Weights of a small mixture-of-experts language model, trained from scratch on English Wikipedia: 64 GELU neurons an expert.
Below are experts of layer 9 (counted from 0) of a mixture-of-experts language model. Rows are named router (the router's row for the expert), up (a neuron's input weights, with its number), down (a neuron's output weights, with its number) and show model dimensions 0-255. Each number is 128 + 32 x the weight over its row's rms, rounded and kept within 0 to 255. Numbers have three digits each.
Before each expert's rows: a language model's description of what the expert responds to; "raises" lists some tokens whose logits its average output raises strongly, later layers aside. This comes from a sample of Wikipedia text that the model never trained on.

# expert 60
Description: Single consonant letters inside non-English names, often after accented vowels, such as Györgyi r, Höök k, Mozambique z.
raises: "eline", "board", "ing"
router:155081130132192123147137150153164090096145170096120098132125143102161168100113130113096137149116160095159154117095114141112131130135139112140111137136156178171089171155163141126082116175143158143146211101146126153131114162127176123122120128100150162134119132140235112084149113093124138148160127169180131169151140095125139161132172068073121146122158078000137157085131108155115023067134138139079160128181057160136138091074143155139064099133162100123117106152096136102130158165108151132147127114110152110076205092100109134124126114154205113196130146167104191115152131151132138104124103118106103106186150131143080115114128143106161173098097162124148089111169197101136099100186061123104154080090108133165166147133073108130177094105113081096127102118162169102094143136139143
up0:153140091104148070099131109156137136088131122138175080112137175099159140145090127139128143147080179072138122121113120083118110131107132100089148132118133118143108141156107090052102106170189120126135099088170158124136137168091096135169068164120138134194157155068126107104106183073181156133162170115097131186143066176133137162072174149105138118168139146155170132160077130172155150145121120159097141112121195126086150091129127167132138168152156099126099075085195109072124128144112118124142204075103127130102178095104108179143115117202202052090126159100127089151205155065177180103117135109113120094141095147126098113160140103121134142095111192126102106112157161128157080163065142139108176087151133130105083152146116134146103125152065153171136158094129109118104111140094038
down0:088200121117172138135107117139145138125117129150152067140172114095128100149164140142060071109134121126181084166144083144087124082094155131136104129124128125070094129127199141204081090089156136124152098068109104066123041101166105110128095170101161133090093119123136135091112098087175127176103158130143145158121170076177105135125121130168152195091119176126113089124106135120151083139171081145180133137178098120135118085099154107124126117129180088094108120105127112151091070139154144145156135157110149114091138078147150085074139140103140140107088095156151147092141147168132140209102089197192124156186144090172164103149111110158147128129170142135151150127127119128145097113183100165167086126107174119135085054083128214109127127102124227153178114090151136166129137165131079
up1:139104114131235108085160151211161138119135094190142087118127165158187130167103081133116150127075156131135151093077086154184138171100133117137104091121072162143141158093141076137110123161168146124186158085111138169145139138108156124168110103123110139168126165089145048097130114140138157134098055127172144104088096111113131137156129147171061195098109147111093157095160114150129153055152112089089130133140106134183122124110181181141103142102157092114161146142119122163200186121104150069125130154100153106136146081090108150153141194124109090175091110192075067135171164162169164099108161203081141158120121103143124183150102128112109159157112153139123187069174110116138165162127144177153174120134124153111134121108066089129140156135106060135152148111111136119124153154164118
down1:113113140083091105119166199074157107132127079132149126142097161096156180096055065215191060123109124182186102101124125153160098148127198100200097108127105092141126096133066117153132167081102148071154103135131081113161051119143180153075149110121092138163131113079150186118096114178142133115127139191153156113121116118111177146128117114176138076088084205083149096126127119114159136163169154121139138087088126120118133109148158118137102107106162122106117135146150134099139153088135085163090185151125149160029132154126096098119103114108136146153158109137121115103133136142125119077083153108172123163104124117136111168085150134099101105133138163178170237117145130139160128120098149120134168091163111156075128136140160097126133168165081121159068142151143160175133064119091090
up2:114022119168110174134135075085189112183169118123170106154128083089126151110134133131149171139094139090148154109152123123182172152096194127156086119140113156109111155099057073122178134166132122156114143142194118123174105115080180158130136145134157121094124102145141111139133152148157052112130208127097145133101119081179124134126124087080160156154124175130128127085098115122079078144090165134061093132125121178202119186157144107113109129150113090113112146134118083092143138170123088139206064148155136165159122124108102107133164108143088106105124116097100142117169084125096187115117176071135114144152126170154146127073146111135106118170113137084144085204100123119141104130135084137052190158151081067153102110089171151186124109118143116179116058161095133128087106168136119
down2:139131107147084177139119127130123153104117135118129104099148137154174110099105109169105123116129203165126144127195180140122112151102180140130195124123099126128066164176130127161083131179126118108149102115134151154088136105144112078089069137144190109146106158136143138143097159129138071101053145123137108122096168102150126152202122135068166100101108181140149157135135076108106149127118083155138213154185112080130077127127107110164116121149095190052109087135098150156046114150144152178175168138078152121048116112111156125146137108168058154129140145121191154121193108109138104105136064099132120091155152168147162087058120157126106100120107116099151103153094107147123179100196129083102089148169101138159079139133242124138128124146114159118124086117066139118080129151142090
up3:172071128106148039203096098190113107118114144102159154121126159127176128114173125119116169156118161070120117120118123150153137123111115199127145144090178107151175166089096125162142118109136149155118144125143107105102099088187135165153165132177134160097113105107141145098136114137104093137145097138122119132126091226088215190082158168149105124127211076089082136099137182116122085109107124066155068129125089088116121157143098118065125101110169131130158133200105149105091134138137176143139125115150144112090062109147106126137074101075087161167093129168110101111132127213127136107172122140121164173086093101138084146153185100134117109060149136130122069120117133116098142144149073135197121205175133178130133112194105103130127146152091071148156124181145114134123098142154130
down3:145123112164145198075095135156108111081179112174145150118115176105128160179135143153097170135099107092101174163101147124171143119093099132120142085122184101121129177099140151122120163149078067126127116078132080072074085073105040118119155126116072086111097091096105117164148133142127139090157098163130072104157154110141110081160087127159206157137104086142132045131146133120174138122137127205136090184097139122145170152098158112135140101061108085091134142119125144134173109121122125190115149160153066058119112079134125137151143122149071184082082158136118186178127179105177171113194142165147107147068172135123111073142152175152160073140107120155141142089173082138086105144130140123139123144164106133119192167161130154104111126102128131157178130100091122125130190158131090
up4:042128102123113112140086149118113096185136107153150133084130115124138081146091129076163153123166154200124101162164151119144161127149115133131130112159112136037142139120165140185127122133116096187042132080080090120134126135173089140123162144125064208126130153198164149169135168173086140165146187182144131106122202146123164137111119118125118175129125080146153105112126110090104122167099135082094147097110122188182099155112166155094134105096124147102106080116083173182184094127124140115183127068169095019134068107145080172103156142161123128105114108159171152076106107173055155161112116117129155100095132107117121165113143130105176124094099134164181114145153146153134143130117117132144091095142102081141190150146098142140111129112183121098127062143103142087117133200126156
down4:141085161068139140125089092076107155125134122153187126149116176127167136103103093152122099182135167086152161162074100169111121141160110093078095082104137042125140192112161158134112116070105165109182118146081099110152157101137127101101181186126172137082157097132111147072108137109153093169093119202141163147188106135086162143105081119158061120130145095112080144183122142126117107111158155099206137152177152119103102088121110150151121136070096126132157074095102101169077106160140124118190170152187088163153127174165148049105162085146112148140086133171139088123111089175127133158148126060147115089152120082168106123090104144119098135129120097133129139133149128105115109077125190159181114182100137137164154105160140129131159110053122171120087145119106131183148112187157174
up5:103069094127141161164110109104074124143130136106110089130183154140219127122134151117107121112149183135136107086114114146131129154151162146134193072204092164197085113133181165093067142124115092173089160193170136153157159095121111087155144181148202142141121193151119141168124063082125134171183085120147132105135156126103163096103128107138088101123184124108145194127127118142131155119104156114088168098101163160075131097107169138127098089137073122091099118096107166071143093132166103026149124136176113133133131138148191135145165099145173137166135188183160144094138132143073161116208156171154122139192112123124154119136176114089096154158090127122092140128105155116090137095122065138077129136126082090135169111075109131109134105109179168125102161106115144174144157109166135
down5:121107116089126103033116097108148129113146100133113144148099114116135122084136089116196088095158076130127152065135146174130139155095163154177147176144149044070105136125162098103139171164133070133151128149146101156147142137150110155128144139162153139089180131131152167115080107131124054089165103115118127103161143138080204053138095166126147100123132196108148056099138120107152116167124154171179128059120170117145131196157139126122100124141085133151156144112112089097106143122124156184027111125059105111165108081155167119135187166142146170154136104182130155198132134092155137118075163130071120138134121070128127162177189130111099101086136103164162115158077082100159124138121104100108116183135149139173159174089184106104096105181190103099088140132135124145138115093147140
up6:118086152092119133197142086162123130187155092168070130125083107177180139142147138048110155076164065162080110081150179162177112166193189171125109109173163097136091132110076159139164148160150114099128117113116082102156112116135165136139147096104056085110110139185066099123139129114140148087141113181138115090072118152174151119173136105145120115153130097129095116076132175169131177133122150118122136100128080151177146119129079183132096122117190145162098186158134155138180102118195169110126083143066138116169092150091129126117103117124111137139114149070097124073123147169083122153129129092130141113107100111167219127119142129114128130138076099155114168087097102112094167124160151101117160124131098177144152087132121072157147162165155027148139085119105154126152113197140163
down6:069134133125091155113168112120159072128121130143141140100149114173133128129129074114131146105176120154136145156098119141120106200102099119119128165131138100164095142079152134114157116114074122103156115043100106174132143132159116151135178065170072101125150100127145108129120071156164145092080173180164154116098157162168101130162121110129131133142116097144130097182120129131101175113098130144130122091188135164154115121086094142139107087146129180155121158111143167124117136154153181106163111148072134155177113084158131178081131174137142123121116075080145088056169190116115165180127137162146142160082163079058126072174127158134114059131138129159120100100130138099064160142070155122186149032137034164126052070124180144099101117111121134139085204139162176120065134153123142
up7:161098137137156130107093125130149082133129163154194143115048176100193120163169130133076135078094149147120148109138099168159111103074138103086125151134124041072117111121135127160124128131143166132123157129170146146099137122160118147094159092140129119128097194136119120140134108195177131156165127120097092138103148095128114180141121141134203115133144127145128093124161120059131154163088140163152098102136138139156129112110155108106138224078186103196161091200129117088160162105107122111145095171137135147147099073140124130104125116185113100122112110130038117125180129178123136090143110060102091160110175061121118178163175071115089139113139145114164084102070080109188064146161130092170182138168116116134124181156079083127151111094141063166195138154157145067125139139145146
down7:104104102133138151057161122126143104141161108174177132134112185069097141098146090168109140144052125077136085167119144177123071106125125177195098128168101070071127168138146157122105128157041099129188070147139156128107182124081131095118081123132106116139137079072160134068082121124154157137092111122152093110110081102153121127189101096114130167131111165133117128139180176170159098157161108111104141205152115133179091129109108134104122144079184155174192106123123110141164104151111098192072122157184145122146140092117117130111111142130116144103125151087147143104181095170130131088136149116118118161150101093134101127176127106156178122142072152105149114132169141136102067089137149161198167176124099179132178088098148189128114044132123105118166141103136133079105140164183061
up8:063121120131096154102128008099074157117125115141162153129157110097188179099139147081154152125095112193124122143043134133184139168149178155149129087083159162124127153162087129177101151121134068098120095062169175130182114053152078076116133128129122113140128170126114076166066124042130114163125117126225176078129138117107088146165158120088131175129166131134112134139131113126124134121111143163091156118123121093082199162118149099074118138143105088135103116146083154086102175127159112099158051172045147164209178119122136090117117175183131105145175155145103130135193128146099163112090157118092137144134165102146151135141082132155135155123139137132131140095128141125133149098108110133100165139125148144104119107116104151146117175156122055185169154128125161109105137132120118
down8:172171112108123144145156144054160149101072184124097112164124133136134146132103149138197169065121135137120075091128130190152103148104141122125186123121164122148143127132153166078154125103112111107109154102145124168117112154123129143076098136088081159115111162111148172140149224141063110108134082129149105137070121124151091128111157089136083132119151151132155137171166058129148148135103121154165144127033150138100181119148137152133072065136166113139157096118081137098120131175128131151108067155107169122182207132153155077116160104149107191163141091124168132168082216127129133164127210136113128145061134153166132117091138113078171092113073130093112060080088102128123104128141200112128118079147152153055103126075098114142115173147164138145126122126154085062159143136106155
up9:190140049114108156113142098131097123057108198116154081083132122111134109132145069115125115063126109100179134127059175103135172131166115100172137116171119173088104092164182125154118126128195078126115136127084123103149131123125170118062157147122114192143165201106118145143079120145097084158078139110183099132141123115135149137169101115149087119127176151131085149030115073091157134145155158103110152092157152124141116130106176145118133051122108181150116073137148158094151104130164111150163104134122120147150093112126090155140184135131122164104123083147114181116153089115138100112133109130184167155148113114137112121085202065127083091167106164112125076172168112110175091178106132099145073100105107066151101113130093094146148154128124107166159043106173125146134157119127214
down9:103105102144123151102147082124181143182077196164112116133095195139123136155130096130122132112112062135154144198133109128128111111111127107118100057153120120086131125093147104161119166158113183094136126148118146160104201087095134117148096104100160143147066102131128183134152156196097148064092119087111192079105170080129156142191095128157124143166177122106078169096119175112074101068067101113111115146146141158189125119114097105176139105128201108158078129112138099121141106107145115200069111096108128095103137146105166085113089172129085122179175104142162138103199125064158174109157171129141148109086083098150156165172092144157162132113164098137162100156159135188133131119084107119155107111193044122173167124135120135069123107136116124158109141133110097178130158137177097
up10:116078112086165138104130055151116092126128155204135058146151189176121089150156108122146088123071175186145120136106108117128122128143102114135159123130128142153103172133139122094142128161143150120113163142127104072131173141090138125159115110085195183161152129107170103074150135061140138108113108100049141134123132140118164123102208119112163163191167192155165154146135089124120109143129165131128184111148146119099047120137156072145131104135128083129096105127116098166153114208150102114151056088054140111104137099116118133150168096106168129087123165117110071103146065072116145118149115151164131164175176158138131121104139149111050149182072161072099145189148131136149073137086093120154151162127096110113120158108088119157168088105075030144123140082142128128088171151118124
down10:113119140164089101086163172086143143129086131138140068121150055091102165209090145129153102120124114216165177134190148149077124162126138085108147148126200111148075129092106191173088090115129081155101107105089162095135099137124077124108124150138135148147180170175147152171069143153107148089125133114125186139145184055126130180136084120095154156110137119131118073156015162138204154144108054138104100123138154101136178098114179127167109104089100118095075129124142151131132047079144134110108147077111100142112108140145111086149120105156144122118183117120168158118146157108130129180104112088126168167092153092173139177148076132085159145138123129151130100153120084093145127129098136126140115049119146119164073134105112147155119159143149175196143111113148116075168125135136143
up11:165078134112097078115098124101143087158105095140084122138159156124155153128121117128160153100086136140097189134182124133065154141148145131169146085166105053123077178093146131109067124135095174151070112120174164112181180163087097112161121183051134103134117158088092064142147132128117150065144166137149154141116143117188101188089123076180146130099113127070182145144131121094118125116107133187094145103116127144127119155117174146146114064139132020155130105137118086158153090066136097128105178089113153094079119087131127144116163135175149120129124169091084133137159124156127119117143164118063185093142183124136074137111108179182108163061054097172136170116101135156122119106086178166098101114109098133067179171146114126132152093105096161121129168119141147149122135181149096
down11:135153144178114113083110114137143106136086138154128144104111059092081119111092161104231125164127148222089153087138079148108088104121159168096127151092110148140164153129106171153121130136155082126150088101187148129133141116131109181088146149198169108087181133117173098067093169043123133142123131128096151094172102138140112130080102148135125117079106154157098099178192116147130091150093160105127139124149085114086161165166127148111099107142148101149068099059099112108062158131129179134150179116053098125123099187108155085180170127148161142091130148102102132174089113160140120195132153110098162128135163099163142120135120142140104148192121108110119113138050151070102174144080167162101089176174204124152105104145133123123127063123123138082129122193112109114114119143104172
up12:156159109065179108099116165204051082078124212107154138102217134154179127137144191136074155087108130183109121078112112105153138113131109152134149164110095142178108142159174144081111140152182126047136136118158132091132131098196112114133104091154110118185140126124118131134126129132111126181149110127086124136081109255167079156119091168087109110122109092215073164112160099164124171141138097113099093116151102091139132055151151125164124146089170144106162089102160083153110123122127090063105147104163153117121155178189139148106120133197121090146125190090113123120131073141095163141184116086088059135080128098172153118178119144109148139139104144149152135096113145120102126117137090133137129122133086178160131117138085133124146161137115154151170143152123134108127123135143162
down12:145111103146096084106123117076118167165155200148174137096129144083079095102092196110167124077105123122125138154155117125117117111131127116120124150177144102144057155183147104122110169103130068092102136120081022162116119171098135167133114144146152127118135093073169094136091154161105177066180182153142144143146131167118078170158077094137054162161098165123184113107169074158184094094127117152179142084106079167145119120123158167101121099236139127063110141055172162076194150123140130144131110122119078098119093144169144141192113171145076144153115084134163135123176104167135169173161134159146115172128090146123135178163121087140131102090116157103132146133089120096109120109090127127118097116141133122163141115091114132173096137155194148091110156114125167087088140129094125